config = dict(
    num_hidden_layers=12,
    n_experts=32,
    experts_per_token=2,
    d_shared_expert=64,
    moe_layers=[1, 2, 3, 4, 5, 6, 7, 8, 9, 10, 11],
    router_score='softmax',
    balance_loss=0.00733,
    balance_bias=False,
    router_z_loss=0.001,
    init_std_router=0.00975,
    norm='rmsnorm',
    learning_rate=0.0102,
    batch_tokens=131072,
    dataset='wikipedia_en',
)
Below are experts of layer 8 (counted from 0) of a mixture-of-experts language model. Rows are named router (the router's row for the expert), gate (a neuron's input weights, with its number), up (a neuron's input weights, with its number) and show model dimensions 0-95. Each number is 500 + 25 x the weight over its row's rms, rounded and kept within 0 to 999. Numbers have three digits each.
After each expert's rows: "comes after" lists some tokens at least twice as common just before its tokens as in all text. This comes from a sample of Wikipedia text that the model never trained on. Tokens count by the router's weight.

# expert 4
router:464474520498477509507518511461502494456523500478474474507496509479528518525444484524471471474463515514491486478510490485508505538522473478502489539546507473467536483504508530538510483514494448496471483495522516499484536552484469506502479479483432546505533475541531509490511524504473471471
gate0:490480526461459501507487532501502486455503487507473465468489501484544498534467440521486495457508464481503504499484477504504487517512507439483516484527458521469538532484509520506483484506528528492518501511544478536525494521513469497439479496476481539504478526494540449506524508498515456501
up0:503493508530508488480488527483500474507500523499540534535456523496474491481535543488457506513511527468526493475486501492465527485537529521521487484510523499492459512520487464497554469500448508488466512523467482499525464484489514518530495531483525461471461455469460526480502458524508542509
gate1:504485483514455522537499450465460525463501511508508517486473520520483512506467496482522470503528536504456486503551495440522524490504475495458515516524501482517542508474505503462488485481456491508501553465528490502524479478535510500491530455507449499511521446479501530525493496511503528489
up1:467524475512523523508492492563507478510512488552506437495542480479507487475515526537520458511525468490469488526503478537485450514511482509540514463476494491485464465502498464546529516493518488516499517513479472505456518480478526497458480514513529521521482484521500492444510492520477498466
gate2:436504537509483525470515507500496530465523503503458490468516516506508489479459495495497471518518499518491480473505523490478531497478487531504496568532479464500514478492469532548548517452461446511507459498477491499530523535501491512480530502484505520471564481532495495483494515508530498503
up2:553487488495523491482490499465482478521470483510507504543483500542504495516530522492496511492535493480517562506480477515510493504500514499519515436461541507504508489511529494424468497527522545516490479484471488513486485450517505481485493534523527521517444525436491517514510506506478514532
gate3:500503540502480499484501506471510488493531473499454532487464459511531493506476506560517545505521532481500462498454500462483484519523498529514490532494503527492546503513511509473491480521489483553483497481513476492499528539490491492497480523537427515521562519530474468492488492498451511485
up3:488480494542472508541474496534528480553554476515493503495507478493516500531550483515483552537499458487497465458476519518512518526508515517517493528496482527477531476496526495444490484499497506481525515460527498481516513531507512475460476488526532490549544543527495519540491507518500508509
gate4:505514509486497457462536528478541518516506505492495475470566477506497531533516488492526451485493524481507511516453517469508538466514484459483485511501515491505541496489503477514518494492483506487470533494450492522488520451526487497530487487515430517445486496508530511448478485535504511517
up4:502515485477509524512491506468493502474521465513494501468516471483484477509465499497511514518470523485521523484537506525489534475501502526475501501473450543495545459497530489545529486494463451522487479507552506470493464441460521494508477487516516521502536519472546483504478515442466468495
gate5:470472473546500488496534527474485474482483475523469480486503493476496515494520488509491493478441498499469486444530516476462533488502539442530494488524515469531537487495467542475479491506518509478502476530527480490508541501547492520474523509515450502484494526509493525506502510526471567501
up5:488488475469480543484493482495497483525546511509530554481470497478524475483462508491584496488521502503534507507510472511483473573489514504506504531448476503505498462484533446514474469515491490513516525512465482471504497493470496468539520463526526532469487524475498511496514489514508494512
gate6:460481486507512472492469528464562517522492546538465507490493470494548508504499511523513469461551498489518509546537491485475485483513490496509475545498517522535529531491466517492533452488469532500531458524494490521507489514520488513512510490490447485486482467519553494480488535512480511498
up6:509494517522483528498499499524482498493498473520515477490530490531469474474517494506518472505489497504468513488510478482495535530449466513467525453495584519504528517484561515503519513511467465509516517477497559514489500479486499490542486479486468512496465530513521494467491512427469526524
gate7:492521509502473513511535486524511502472504452523485495514508490476510498507479477496480491456471460488506465447457475491507490431474479493503512486526488501486489503466513503527511492497527506479469547503500508516525521481490459510441465476473453533517475524515496474434461509473453508487
up7:498496527494535493481498505513519531475491473467492526445476487505491527481474478519509522495534455471508488470443517523517516471485459529521515500506475478515495468469496520522530496521490484470484533475490509503456492497463468516487439480472472495536524541541542503446459487503494478502
gate8:530485480506486539492494485474523504494484480537470500511559492477470495492474494514512465501511498473508471493489508455490499511542535525480494523501483448455469517526509520537471528513471456480464494511527491505486488494540454517498542522492476521511550445502515498445494493514521490449
up8:474522490460464493514514536564501482539555492512534501486457498530496492487503514490506471489502519544525512539506512480511509526462497475508510508560478495521534483469493457481517500470478517496490476492502484490465461514509474485483433532498512491486490503485483503550559490509502515536
gate9:487547517535462502507485525447484475479486551510464452483524530495477505503489535505560453459475521508511491489536501491470553492507463517514503477531514460461538485467527530528517450491493473514483504531512507490523493522519517493496510495485468511480536479506532502501533502482497511504
up9:527473487484521471491515515504500541529480501471502526517500479495541529510484460502424523499561493468477473493487504511523476487509508485465498506506512519575475513541438489484526537479515503488513512467511499533466519450498513494494499487515535506478494539475496506496462505527477493466
gate10:524512459489467528494479484467478500495503521472511523478466512484490538510492507462530482526510545485475501503550492456501553486499503463482489492551524498537558506492495507478472468498454508487493532443508530524543500458506493533515487470460448511500516489494496514515487494481472519506
up10:501463480456492493497499557455488473533503518463478486511508510527501490500505510499491522492477494515507481520473503515452483516517544516500465533531467498488474464477519516521493539490495491484529472492473515535576508533475491533512467493464498493471515534496544460507510462453498509543
comes after: "0", "9", "1", "2", "8", "7"

# expert 2
router:469492515522447497540534490477495512503515510469473465493490512458533510547464481518490498462484508510484520489537486491513521532536480484489486515547495444466493486526499535510512487517495484492472495472495490450468542507474488517550464465481485520550504467508516521468511527514456491477
gate0:469517512528476544530518504493528503493506474483464550501458535532484465538519498567517501473506481533480476508503488491468526470482501507438500524487534491494505526496491537511478481513504529481529537460469480475496485489524496509578517497478511468475521507500495528513495542515510484485
up0:510480478487473494534461538491509508528533513489475464483485497504522501538522528505452518494494537527512479461450497491522538467498512493550537530513465513490485527495502527494508482460529496536481457505528542531478470456511535496501528503491512455491480494463528454528512488526516486518
gate1:488500523517464566483547481493539514491523475473513479487499500456509457482541499463535529505561514521545520496502506504471523510517481460482525516486488500489505479479514549492533519515497481491459497497473500476518480524513482479551501513478541480507526496538512532518544485499493478458
up1:515506515499486538456517470481502522495526503494472461447515523475473488497503508467515496490518504550515473500490481523466500480498512518487533490547475517503467497526497536495504476520524450453472516521500480479553522455521493503522442544493457523500502518517529521469517501512454486545
gate2:479506498495510513512510547524488514466501518476472502451494511492465494485512533506537515506511502499471492469508537525517539450497518531485459475470526502503509482490502503525527497504495497520512481468486516496543555528502529539486546507472488491534447465484546491513546536471440502475
up2:535480473499507501502534531480530485525478466474502502503501518509482525488513508524490497503500487534452546500477489486522488493436516516451486517520496529517511455526465495493504542487533503526560472491486560480475493480532500478506497535520510503521513493433507532518532523543504485532
gate3:512532491464460532503468506463498501493511529498494531507490474467529449506509508554488489528462537512526524482511488478500537478514540475458527496461473513500474512480515503505521510508522527501512513463487476475493475490510545543475490525507521492475507495535469538500475569520470452490
up3:523486492519523518537485557508523532467479495494447478476466513544479525458515540500517493538507479476469527495482490497522508515472466509484497519501515539470507506460520482502478487510459497476486491554498491509511527524495521484470532528462503571491543514445494490521494505499521478503
gate4:506537483501502503499485531524470500473538483520514480494564475481539492541496518496437506475485484497499508534537497501525538515487523484480502462513499463458491502520475506539502516506491466534497503504506548538513503510527518457505461463547522508531508503525496517468485476466436488511
up4:499444491484535496469497514506503446502512505482520493499454539507508511518479535494545456520494485554464477465487505494513487504493477516496508472478514459510534499503511501499457512469486513478492514502517464511478452486484511505486525545466503516475546558510491467544533525479484549490
gate5:475509549490499503442484477492494530506506476501524505504516540476497521525465469504526466497509452523492523525552530501503473519492518472489502549516503479476489463502491488498534511464481460546509492487535445524457468505519482532516469504508483501530504517482444510505490500451502518459
up5:489516465526475475540558529512490493509494485455533493527508480522463482480512532499486508526515537493518501460473487501497477489492495488511452458489549504521489497466529515519479508487465488476523536508502511471512492499472505493515574479507513521483483500551522491511565547479471529501
gate6:497492582526476499489554524461527477493455487471499483486489499495518539481464478514528513482493505499475497520494505516480500518500460508502510537553504476522490458526490527477533507508475515545459496528463514484479472471489443519509465518489490522517497467492509488500488505522473473552
up6:463527537495463485500542508494500475500492453456476476454490496499483503486469505529514491515524469495534550486532484493513515523531476492518492495510516462477537490547511535479514487506505531541455499518497497519543494505482434485545528524545467486532490481516465509489503513536504507523
gate7:518522497522486489478532511444486488530496513529479499480528437509508531465427493526512506512488469491499537481492478508507445497431509532486455525489488499500487502554519535520526521528492495510449508513512487491486503523500506526474482448479476511514519518494508526506507487457478507479
up7:531515512502557506527506541524496494476506499524490472470513534481498543458501450507489509495518540548535490517523524538499504528528497485482517477533510550515487482442477515495510498512527540495480512503516500463446500505451525468511516485483489504483492515504489520534506534451535470524
gate8:504522502518495504536456460531471530493548445507494500520503504517485491486481454512525485499507483540514519496497503500524554487506501475519500543540485482472502524510456523469490498476486498525481537500521551465458543496484492525513527468504494493496486458488472512473531522478533433507
up8:503471516475486480474490497542452432468527517492475504486553521524492523487537527526501563471520538480481487489484475495499468538485518492460533517494477534482481470544513512505518470508480512457522500489512480518505475535524490477492502486528477518493495491474464537519490483533462522495
gate9:484466489516438497528440496527488514512506551489530472484536498483500491492538466498482498511504462438490515496473490517508530516486497440526549503502517535428521514508510495526477497530502462463507505495510507487455519475503461502523497465511474465488505501485505525519520484500486528494
up9:518486493494507477505448511459489491481529524468519490469528479493522545484524503492521485502506470479475501464495503523522530531532496455529499554466551485522487504465483489478516525492511493503492517465512542500488550492486453494507526493483492468555487433493491521535539465509517506514
gate10:508525506504514477574482506544515530473515499500533513513500505487510529549438540536544461479522506497471517478503503512506535475540490480503498450556474503515494501517444480488490496515483522497499511501494474457512525501503466501513465508512474451533505492491520477507523528493474534484
up10:490503478514539504564484524476532520491477531504515537465467477526523479491460525506485486487493490484477454454516482494512522490542545485491489459526504487494497500493488498470517499505480541492473522517541459498522480489528494501470527525519495498579466475502507498490504538506443528491
comes after: " ", "1", "2", ".", "0", "3"

# expert 21
router:469492530514508548507541492476483524479519494467466446518497512492520540544494475507465487479467515519485494464510496464528494513511503478504466516529530472477491496514524529521516473549504473487477488446517519461463510508474488486511447485474474503550518456523497505484515508521479456475
gate0:462481538497514461503545529505488474503514502490458492486509455506484518489497471527468487508487488499519442513474500503537465480524512497498498514497506473479496529527516537508520472525529495517520528457466529495518501466536461457491535457536466487527508549510494554511496477544517470490
up0:512518510511503493521442491490466510505515475487519488543508457469511478469492515461499497558523537503486498506495491469521498512497514506446443473482479486502481516475508486512576497516482519494548463474457492486527500465512485462482553490490530489506545510522476521491479517515524492528
gate1:442540467539471484492515523516506527499474511510504474472515496479528507541550479499511479483486503489540496478533466491523484472515537467490443488515545525480491522486496547509506490505462446488504523446486517497487530477468502511490520509487474518532512487452461510497508526492499455504
up1:537497520414530471492505501486505523483504487470537506510513445494467489489457520505445487524513511465486547514489481491455502476500482525475516491521438529532477498484491465478507484517517486525474487460502493501515445474465497502481522462505506510494501507523548485494537484480503499491
gate2:499446484493539528549466466514497517457544502522487486516497532529495504448527486520464457489501475531501477507469483486522458511476480484526530505480529476480498520506491462511517521457526494478510479438483506521529493527487509501489509514529523432488529475492465491507513509528473504489
up2:504479494490515488493480454435493492462515508501487495495509528495511494517529514511523501475497466503515448509512522488488541487469499489500506501523531459481500536518494497526438514448528446535507508468470527489493515486509490530476506499490514484551455537502515464449508464537512456480
gate3:494503544488548494492488500461503489492517493461514498507543512517544537499461511521479505501474490530498466491498498512529479465470484514482482507485536492458476495485470550514525518497497463538502531439495498482439531517542492528507471483508452466498527491538496485516526494542506468474
up3:485488474527487513492552501490516505516482478559480491521495506449501501505535477492538511489511501459482515488544482495476509488536535459473491531472510503515541514475518495510498520507490484463522464545486497466477487453455456461506547485534504534503515509492470525476457538519520494481
gate4:471490496514526514559469494511513526529517490485471536494514478511493503512516524499487480527470491520493488528496520492566497502503526483521494488525503542443498548501473509520491467494500474487479499502517536463493500499483478441461492493493501495540503485497543436484523506535502507418
up4:478558520517534520451504515452521475470521477541522478501516544463513526476477504475515551479464529511510535496509503480495506483485485519490524483491502512503490504532504522489523509503478518497527457487467463502531484484532473523502545511524531502439494473496519549530483530493508497543
gate5:522524490563490515487481489496517506509510475477512477538480526514545508519506502530464477499510441482505470452540502476536495470540506493475502543521512499488484508466499546513507478506497455492509510478455530498481463464462472560499507491483470514531486477467510512482470487517506490455
up5:552533514497499513482520525533439467505484494482525486540474559500506515479516509525497527500515505505524501443445485488503477483544501498477509481475512506521498480502464515486487545507484503499485463509433520521524447494467482518493477498479493531508443467495490469507471503486480523480
gate6:517480516506551489519514500482463527513508485533486458530505463476480524551493534479507470482487486514478503475496495481507483479490496505500475510508506473507459521466537516502512447511576491513485525479509512494516525426509515488517502463471509478523509503567490527499514470530523470468
up6:463469513517532486458470476529505527472507515517484526472525493531527480490520479523509534435457513469507488481492502539535493523521460484516463532563491510492509503500559509514495477504487514528524513521448466497522488510544493529522519500545494494475501521485480469471479493499493518527
gate7:466467491466496538507502511484503532479510506480463479488524496481480527507488481522446484512475472487504503489524502530510533511489503491560482541526557467468456498466447492472486465534524530487493548460537504502469486485491539489498515535502487510515556481521478524518503513519495505524
up7:508479528493499498482481451483475502487473526532459464510526469455500501519437534521563490514460498512505505491516506500517528510492529496571520480483500487500475487500523459468503493511523504491492549481447490503490468481481551514514532473513483505521506516556489500519466493510469490499
gate8:499485488508507524483541545516530522480512492461496462495526506507496532547510454513420462506509453477479502498459491433551518494529459488506521508481546518481511502512493491523487513488499511508488541482485550487498503484465476507452486517502507528521470485512472478496526514489503501493
up8:506536512497512502474498456501539483484532483518508516524496491488518505522481479512489454511519510503516481507446521516542474514536525504490533468501516498560486476448484526514531461529522536486468489510454507532517499460493479520471476477476471538514488537541444491531518492476512478515
gate9:444526521518487519511506494493525518479530508503489486544484514518494523496525485521462507475454500479491509522494511520538516491521519507505533524535498496548499499468489512515535540557478505481491517444466451516511508523535475503552454539441489497507499478492473518479497501491547496532
up9:493517504556513538482492552502507469508512469514507482530506494489493498566502510537460503500504471493498551463451494514475500546493522498479477519570501498509515476499529479523496502484500517512482488474454540494486490515505526470528450489500490429501518535512469494502529502501511482521
gate10:490484536515542482486503496471497546534509449497495453474518517502511545497492462493459477505473498491461490534500492476515498520469538503520501514500508503456496474529502507508507432452458529507495500500537482499533491438465477489486480496514529460447514478464504497504510514490536489499
up10:491486554459515513480499483477506512524481508467469499490465509462485510508535474494509543517472499477507539485548502468489473505500465486492512511523515486544486487576507442522489484503465478531486502506490504454512495510519475497514538495511479510511467478472570512513494468523497535537
comes after: " |", "|", "–", "3", "7", "4"

# expert 23
router:477469508506493544527520504478479514479529528477481477494474535463525503531476482516486466485481521525496491458519474502535510519528479490469487533542516477451470465547508514518520467528472455485493485487533498470482509549508471486518496479456487511512513482513552507444506541500497485476
gate0:467538534521488530534465513503453507465512472491476493510471508517512461516476535507561496511487497512492486466488486471501463509536557489468496492518502464478441474533467538522512517512478502509524493463443521488543517451512503485503498498494513492474498476510543483505500490487523477476
up0:548448528514520494534509507510506432458483467538518518521490541515477504486455483477501486532517528542466525482497454466502534489517525499501494511502490482455507487497503499503505521486495492547503507443449532490490462491464525508503507496493466485471491459521512484489467482525490526508
gate1:467499492515491495515473482516530555492502563470528541476477491474470450481485505465510499459459501490465541532481474452508483512508495467477520523512521526505484491487525501506468500470512489510490490513503542575504487485467500505478510447478454471484482515520494488514514499460501512515
up1:461476538503476497533521522540509512520481540505526471522539532488480469495504498529475509485523495506539510513494551500493483487472515522516499490536501482483531503508516554508494456464480507506446531531455528501531432473486553498504516525486487528525514512512542511474495530523496493484
gate2:467477460550502495497469474466523520483511522503525513481500507502558463492480444488517501497511472496506507497520539545536504456507494487459465510540507512493451514484479495522488487554518462535503466485496468508502519513467513494547496469481513518487548504481508476500514509537541533506
up2:534446512501521510516519488469533479506489518492531458514496514470455474534487512483497498448554533482500467526491476509526553502475475500480450468489525521497515505517544478521469480524505466507524454484482498492462472530457502491521492533499473503513484477471535493502473500508524457502
gate3:494516463483510488502493488540478539520493504493473465518517567550492464499518491503489509508460497484545509514537506539520510511546529512484510489503506506506502535482465561497523465506532494530518505521495512504509521503520477483507511500488524517497519493526578518454558524472493477538
up3:485442510528508518517515528501475486504508490460522516507485453490468496488541540489512491502492503517502519467487510487520478504483462502500480507492521507532474481482467509471507535467461529477501452488536551492518487433504559491503525513522448482545487518500470491546470491514488512467
gate4:485506525532487503527464471546467550498501543487478486510498508512548529515464496506512506443519496485497491500464485447482509510498459508499503519488462460500456528450504501534550501510535473485511500527496518491513528516545511492504504470524478463538501473456503466521484481467481503482
up4:499519510516463499532479524540500479508497530463471490458458494478481507525469482502496521488501548500547497482509472522479528524513497485456503521498505520501496501477494493488528489505539480507499462561503540506523448505528445484479552494490510497511517546487498499440541503522540469512
gate5:483486495535499510505510487504480500490523508503475512498483526542543511461520494494482507529523530529489500491507446534486453510505477528473514529525505520483498451504449526523551509510489534497488512495503499429439510507553504497530494471493543529508536484473515450480514518490508490533
up5:528497493459550491536488461512526532464505478504491505481490518471522494504511449489497497482486549528522454498481524525523456505461510489512562506515460530454523500507492522540488527469461489479516489505527513520509510499512484516506463509514467524472537452491520548496501513504473461506
gate6:500472502496520508514489539506498519557525487466490490471544511503523480493498462553484459510480529498505486518457457532521554473492491539465535540500471471456488517517473488499536512491501482544481515500510504495458517507506515503508481469491434473473515473520529473481466489504514516493
up6:513539518464512490531510474482521501472497525483512488503535521499522472505529525529465481512489484555475446464489514482491487461470520521476486562540482459518460526496525516536499518536508500532504531507514513461517492541528556491488505506523470533469486478487526474484492507519492469493
gate7:456481472481479540497511462492502532505515463494486537508473498552487511481499510520515487513492485482487500539521488507561461478521491461495477522527542500506479446562476509496478456526516488458513504474541471533510519509520515485512532516458500468461490513527514511498469498518531519485
up7:502532487518485507491494533478480526526505497533448497508505478464479486515523493489483480487516547502466489467469529461515520546496494505511511502504456531486546496511478516505472483445502514537503492550467535489500531509458459493512483522549488529484506507457539446508522476525475501528
gate8:463502476524515465476480504433543518484488528481498518462506506491483480449506497499435456502461501497470507491510484502517481532458496527502459515522491512520473472547511466501492485494499494532515450497536463505485505506533513475476495515477499523516531491491504526492443545516461506494
up8:468494516498501502430462508447511491464500515489489475481484518504524503517542491533463471498472502511504472486478511518502489513519554500492467524532516469553456507531507479545474463529518495529528472497519516507544514539541498478486531508471520502504550523488449494500500526508485499495
gate9:466523545497499499530490474479499424496494555474466507507516519476491497521510449484542503513504548527495481504541531539523526516502466501493471478526534482518499534524510501487481503538518505494502503477508515519487489497502471509536474524461501500480438552504514493489531500524509554492
up9:496501498508511467497523490529500465466510504463473589495546471443540496488470524511501507502498525474518520498482463487513499469484473481499528476512482467507491471481510500488499492483519472511490507436474551498511483500496463498464482475524504503487512524539478463492433476502486490477
gate10:484495516530492533533484524490544519477475498482477503497487492515496460484487531508508471524502510481487523466479507449515499494462495530495498506549487504487474493511468490532477473522440443457498512477537510465482503521523474435476517473467492493528507515500511529477500544514555472471
up10:480506518460519527501496495469465475477511495542513530486515542493507543474559474487471512443491501522507510540492502489502516457503481480524518537451493522520507512507510534481526490540520533538503470516488437502547486504485506530524498472524506519470526498480456460510465489521506508508
comes after: "\n", " |\n", ")\n", "-", ";\n", ".\n\n"

# expert 10
router:479496537522468498529536485476498534499510501484477488516463507468552550513473492556491493494463517518458530497521480502498508522552484495463474525493511450484492504530510535502533497495491445481458475500508510495464542521478465499520471466485490541532509458519532519500500510527496481494
gate0:495533516527483465467476502516483520469505512490503503452516486502572529496453508480485489486490493523509487490522488518499500500511500501507434498496478490488480534462524504536520517470511460530501451499484479493505553474498505502524435464505511506532521556512531520474491492469533454501
up0:525475454475504472509503504473508510529504501491503485527528505474451488533485511522516542517511488487523523495455507449535487484481486517529537484475530484497540484533478520529467468482439486482479511473520512529471480504481523494481479488513472465477515514515470479562486490494465560503
gate1:507500506522485501500503537485504504495534496467528467508515519515522523534440559512543480504525471513494491463498509520435500521584500493484535516446521481498484522481524502523531522534473494522510508460472499497500500495473482456476504539508518522513475509501517467481520534505467491514
up1:489508475509509521479494510489522523509485493470533474543501510528497524536512478541510516493501430482488534411491535511489464542536501505482519484518489482441523520506450525504485533489508497496479521471488501509495502519515454498495502510523522512568485468494497506512499516456499519525
gate2:508503555549487523512474494521514550513516488524492513482503524498456528504546484520463535492492472490466523494507495534505532499503496522466463485505480509458556475492544484504505500521514530537492513481508513487499511488563527508495513500496515511535502507506555554497451518543510486533
up2:545459518471468542519478492542504505460470485499536468499523473491518509507471517471516517476538508478543491487547519490492490503507500492531463498497480531500488466469487462511512463517488515528528506462487490512543487509447489474494525515453469499463481501535493511522474534465479524458
gate3:528543512492516462522484511477513519523537512499503491523520520544506506456514514531513469491521471478506493506546507495485519495531489501523515524502490492489478530489481560530526521476483446513450503509473499475484523476539523427541479489501482491523519502513483520534482524484481453553
up3:550536511526526519492480457497465517516523512496490490484528485508507516468493484544526529524517517491486475480514489535487507480530524538494499503512468497520479529505496521574524515519505500521503493482515531488506552485509512435516495455539534498510508545492558486483490499489461466537
gate4:481541536513488514519504492469508517523516488509508450453474497464495477495483514497484487537489506486530517526541510453503481479535491485466527494455489474433499523504474507507532449508529462502482518451458507475511483484479512450514485484508515479568505488487509503481504539486527507503
up4:538509456534473500475471463504486504522511512492504494499469475502505508469454504497532549442487509472475485510485504533490469533541521513445483548533486489541525478487512499505478501492501481489549463541485490482504499457462485546538516526507488479514504441490493499507490531520496483491
gate5:554477531534526459474531488477470504522517494494491534487438503519484497476494526506500494510513504581462478488523510525489467520527537537437474522491522481503503532506495513487536488502486499505518521504529473504506486466477525520491529478518503438534494501490513466490502500502461468489
up5:548486481503495495503517506493482531518519525562499432514517521499479498482517523527515451503515499539501501499525517531459497522527513520499517509447524463475500542501534498482486477545533500533453498485519497520485472490432488510512521488494505476545510533502480458501534493486489465497
gate6:490505513475455527491534520503490537501495425501495467513525539512475454496501482521474523544500468458507522468508499512484502548513475503476527491502492441511514479517517509510573479500487525501472537485521523487476502491481466498492510509504510517493475481505494492502510518520416520481
up6:529549498464488523476485472503511528470483494480491481532519505522500537536475500488494518527486500502495489483464524532507513517566525531441514506492498464523508498514484494503523469481453502513458499491518482495513547490495499476541466485564520504488460506476485512512455468530452467498
gate7:513499502521519478475561454530430532511500500427477481510466492492540508491483487515478528470477479513456510499510529478478496519515529501464494493486543477500486503518487497489500473462472445482508492497459551488504518512463503518508513508477525466511486516469493507507493523547500502462
up7:517489487518533514499497469444493515495495506474486521530461496496505497537475523522491485481458490488464503457478551526461508514512484550469528534494534473508436511474488476451505468485501501468507530520502519499524513496500511548498504510478504481490487521506531479493504557568532501484
gate8:473491493480469503547493468496493549499501523507455524494469523519458498505505465495459491527509475516513498498577549498524513491481505474487488493461515485459496517514475481513520522503489494519501498534527473481474533468508502509547470457468515524549523485493502574512509493508513468501
up8:496524563562534458497458515466521536492491507512510462520479518506500447466495498468492505502456485518531545514516514533464505488490525520547490533504466502470475529478529525491468501509476464542466480520495501519520532486483476522491492515494531514484543518508510494487486512509498459514
gate9:472436478466492459512551479509520489560491490468497539503521494510525503510491471511499526508505529513474541516475479489489468482550490525487500504480521498517510519508496524509507517518490465498450514489475507509498579525481455504464473457519509513479508515517457520501487455536495510519
up9:453499546476478447471509519511494508501487497505478514543466521513511512486481477533560515461505484505484503458444519543507442465506502483499467502489503496509517500532510488480513464542479479513446530511473499499500533521522493502475502456520456522508511505495505520524470457471504493474
gate10:510505544528461486537521472473505548513518472481516510535495521494569510552479475519491465457504478519490488492511494552454488535512527496509503510465487521518480442497482506490567535514488465526531478510535503532460519503528472518492512492490497500498485496492516515493474522490471506502
up10:474477485474527533507483503511485525496520497510481469490483460499482498426561469541470505504485511561505502488519509491474460527495498523536502503497475485492475515526463489501478474491495544518519537497483459520514489489437562543500545497492518502504522490484463530490505496490508515477
comes after: " ", "1", "2", "0", ".", "9"

# expert 14
router:478462494478488520510524484445460504492534525464488512530482504502521520535478470521458493464495553519492523460511500486524509514509490498505498546517502489473524470539539503519511455529517500471458459458513522484494514529500492519514472482498475545515512465502510537524520521530460499453
gate0:475472461491491496506529485483451484511534485501500494513443484522549498517494454468494456470536481499526512524496509472507514492509493477520463560510461525495505478558507471507504484519508518480492492462452483489487516496476493469509485486569450543499496505486502506487504505491476522455
up0:538505551482548536466458465504524488498515499506478512479489509495507485494490533520526524449461487473483499465483516541497505489484524489476506489527532456526465525488511487497499516459489494454509513505488492484515500481516499504502510507457590473544524533474483508470505477540500529491
gate1:541479502470447496539504527486478511490477526466493491514488512537454508519494527496486496446480551517458531505479530518513469475507443478497495485500490472465515508482503496483512485496550517513519473520493508504474492538492524490516503510511450501490497485451473495537572480545494482497
up1:502487493440472458529531528488464486508485478464534496484491462483505474537510477517550498467475540495517564518474469523497464494526508501529480520520518541506488475506476526486524469507522541476531474523503504544531513499482506507531468531519451486474505505482514501519533469494484507508
gate2:560494517470523560500543468443465470494518476460446505501499484519540514518489482570492494487490520496462512485477534470472495491493504538503486517506522535480504486502529484513527450497560520527487497511501498482517534500520495492479522528512484494500451488495513487476479521497495515506
up2:470513532483494492502496525482478489513505496540489479449518502504484465505507520533497504464526532464505493511460487532522436474485456490494450515466453515497516452452501518493440523478494509491512467461538514457493519517502526466473504471530498526504461502517486493485533494501492487528
gate3:484504491499499513513458519513509545491527506479438507520544477534500486483475472508480512507503531542459497441518526494489521498543533528486520494497511479485508499530482462531506477520471518503484502454460491476486516499537496552475505516520518541498475512492494530496465520529452502560
up3:470492520471527505534494502552496506534546517497483486500477517496489499484493544497483462482504462499463506494459499521540518504497519483550467537500495520460515497483477482478525542488545496521515515476509500481523499541431505521476502567516523495453479536530537494488519506506516480489
gate4:477514458493472483509503494506482515512489533512493496514518541483476500510514464506485470470485512511559495474498487452518543460538498528533520553530500460492528520520510506517518478503499514501497504476490535547496564456507484499480521494505535553467490471482494518518521546471450506511
up4:493495501492507461465497537517519490486495469526474478486481500505488497480507508481496519483494466491451504527507499498504529518524544512477478482492498486492503512492488512505516553546467525508479543488468510448505489565482510492516535511472441486449535479462500515430455470486505517477
gate5:468517438503512503518501520473517483517514521469475493480480503514520518510489501557523499507508522510508503483497472541520501534529500529534500529489472480500563470561532493490471467499508481534468522495483514531505503502460483512509493505543468510539502507473512523569533509546531524489
up5:506501524540464493513473513543489471485505487511462474497502471496511491473531456464497517531478504480485497478504519466470497437493511480522477534511499476512459491480497555516471481554474512515529471546460496493460492480538525471504537502486495527478541492489482461479505486473498489542
gate6:503494487501505473455534459490467458452526536468486532516502461507487519514508503481452500451507529491527526443507475490523461492500461493487508519510501500484520453475508493519460484509524527512506498511515512555497505554507512461502490519450466492497529526502501481494487512562505502477
up6:528507515493486459490492430498496467477531547486462510489495517516495544489501507511471507480490500516563549508536512498491498502514493487475510484521567501507479486547549504477515461480547517527482500516534494515548520534502482495493484520462521499468493508512467487492479495516476494449
gate7:515472497511476514501502505462494444477497524514494561502462501501507493522558455481499499484510526521516534525524521463480521480503443491520510531526514495504523494506541458521505483528513500518477497523518497534486558496540481514521507501538468524499472470477463500559529519472513511477
up7:518496472490520479533498517536525497472496499520494548525474516494540488472485452501507502540534516474485469491486525477514523459499517503520499483446491543514488424518517526524500524496500533453503537472525474513453502468505529495474516450504492505454514479519497486476492495469503536479
gate8:524486468501503529564529458499479495551528522519462523486530475507470516510506515475462514507494500497499505510475486475518478465526542524521501515503445447495465503534484539481534476517496536510480490499460512462494529482483480486493519436523482515527504493530481496517515523549504489513
up8:523505496500453462513520542505516572475518495554511474480507507500487495478499497454541469518505452511518512515471535539476533510505492436526479466496506519443476524495475504485472499486471443509528505489518522499495498530487479493529517548488508481459493492505471505504480474511494509505
gate9:550528467491568487508484479475479462495488494472490516527476488481511540505511449522499526493499496531490508461537475475485484496455517459540502494504515480484495511466530509500514466501517487466491479474497543465461497481541485528493540477426479503513541501499476522495496477496498499526
up9:479512518514476498511502506508518521474466505490526424559562462502487443505443554527508506516519510493460545551520504531512493480475509497455510493485510531510474529548525482496496475525501520507502512535503484547478491489473498479513497489487499483502510499510511503489520466540499499505
gate10:479477476492462511513513459488515498464501495475494505535480466508533491483490490519470503514497489488461503504507529466548501512525515520538492520448533532543531522510513471552463485494545547495507469512457482525531506548506450488510485512494488489518545495499480525513485496552487502543
up10:497460482509528433470500490496538507526522455484538524467567546523517475546500468471531496453514494460511504510484524455494509462525476529488500483492480502498486512518515484520465482473485483498478505485487460524523487499488510464494498475473450508480528522526504461478502513515504483516
comes after: ".", ",", ")", " is", ".\n\n", " He"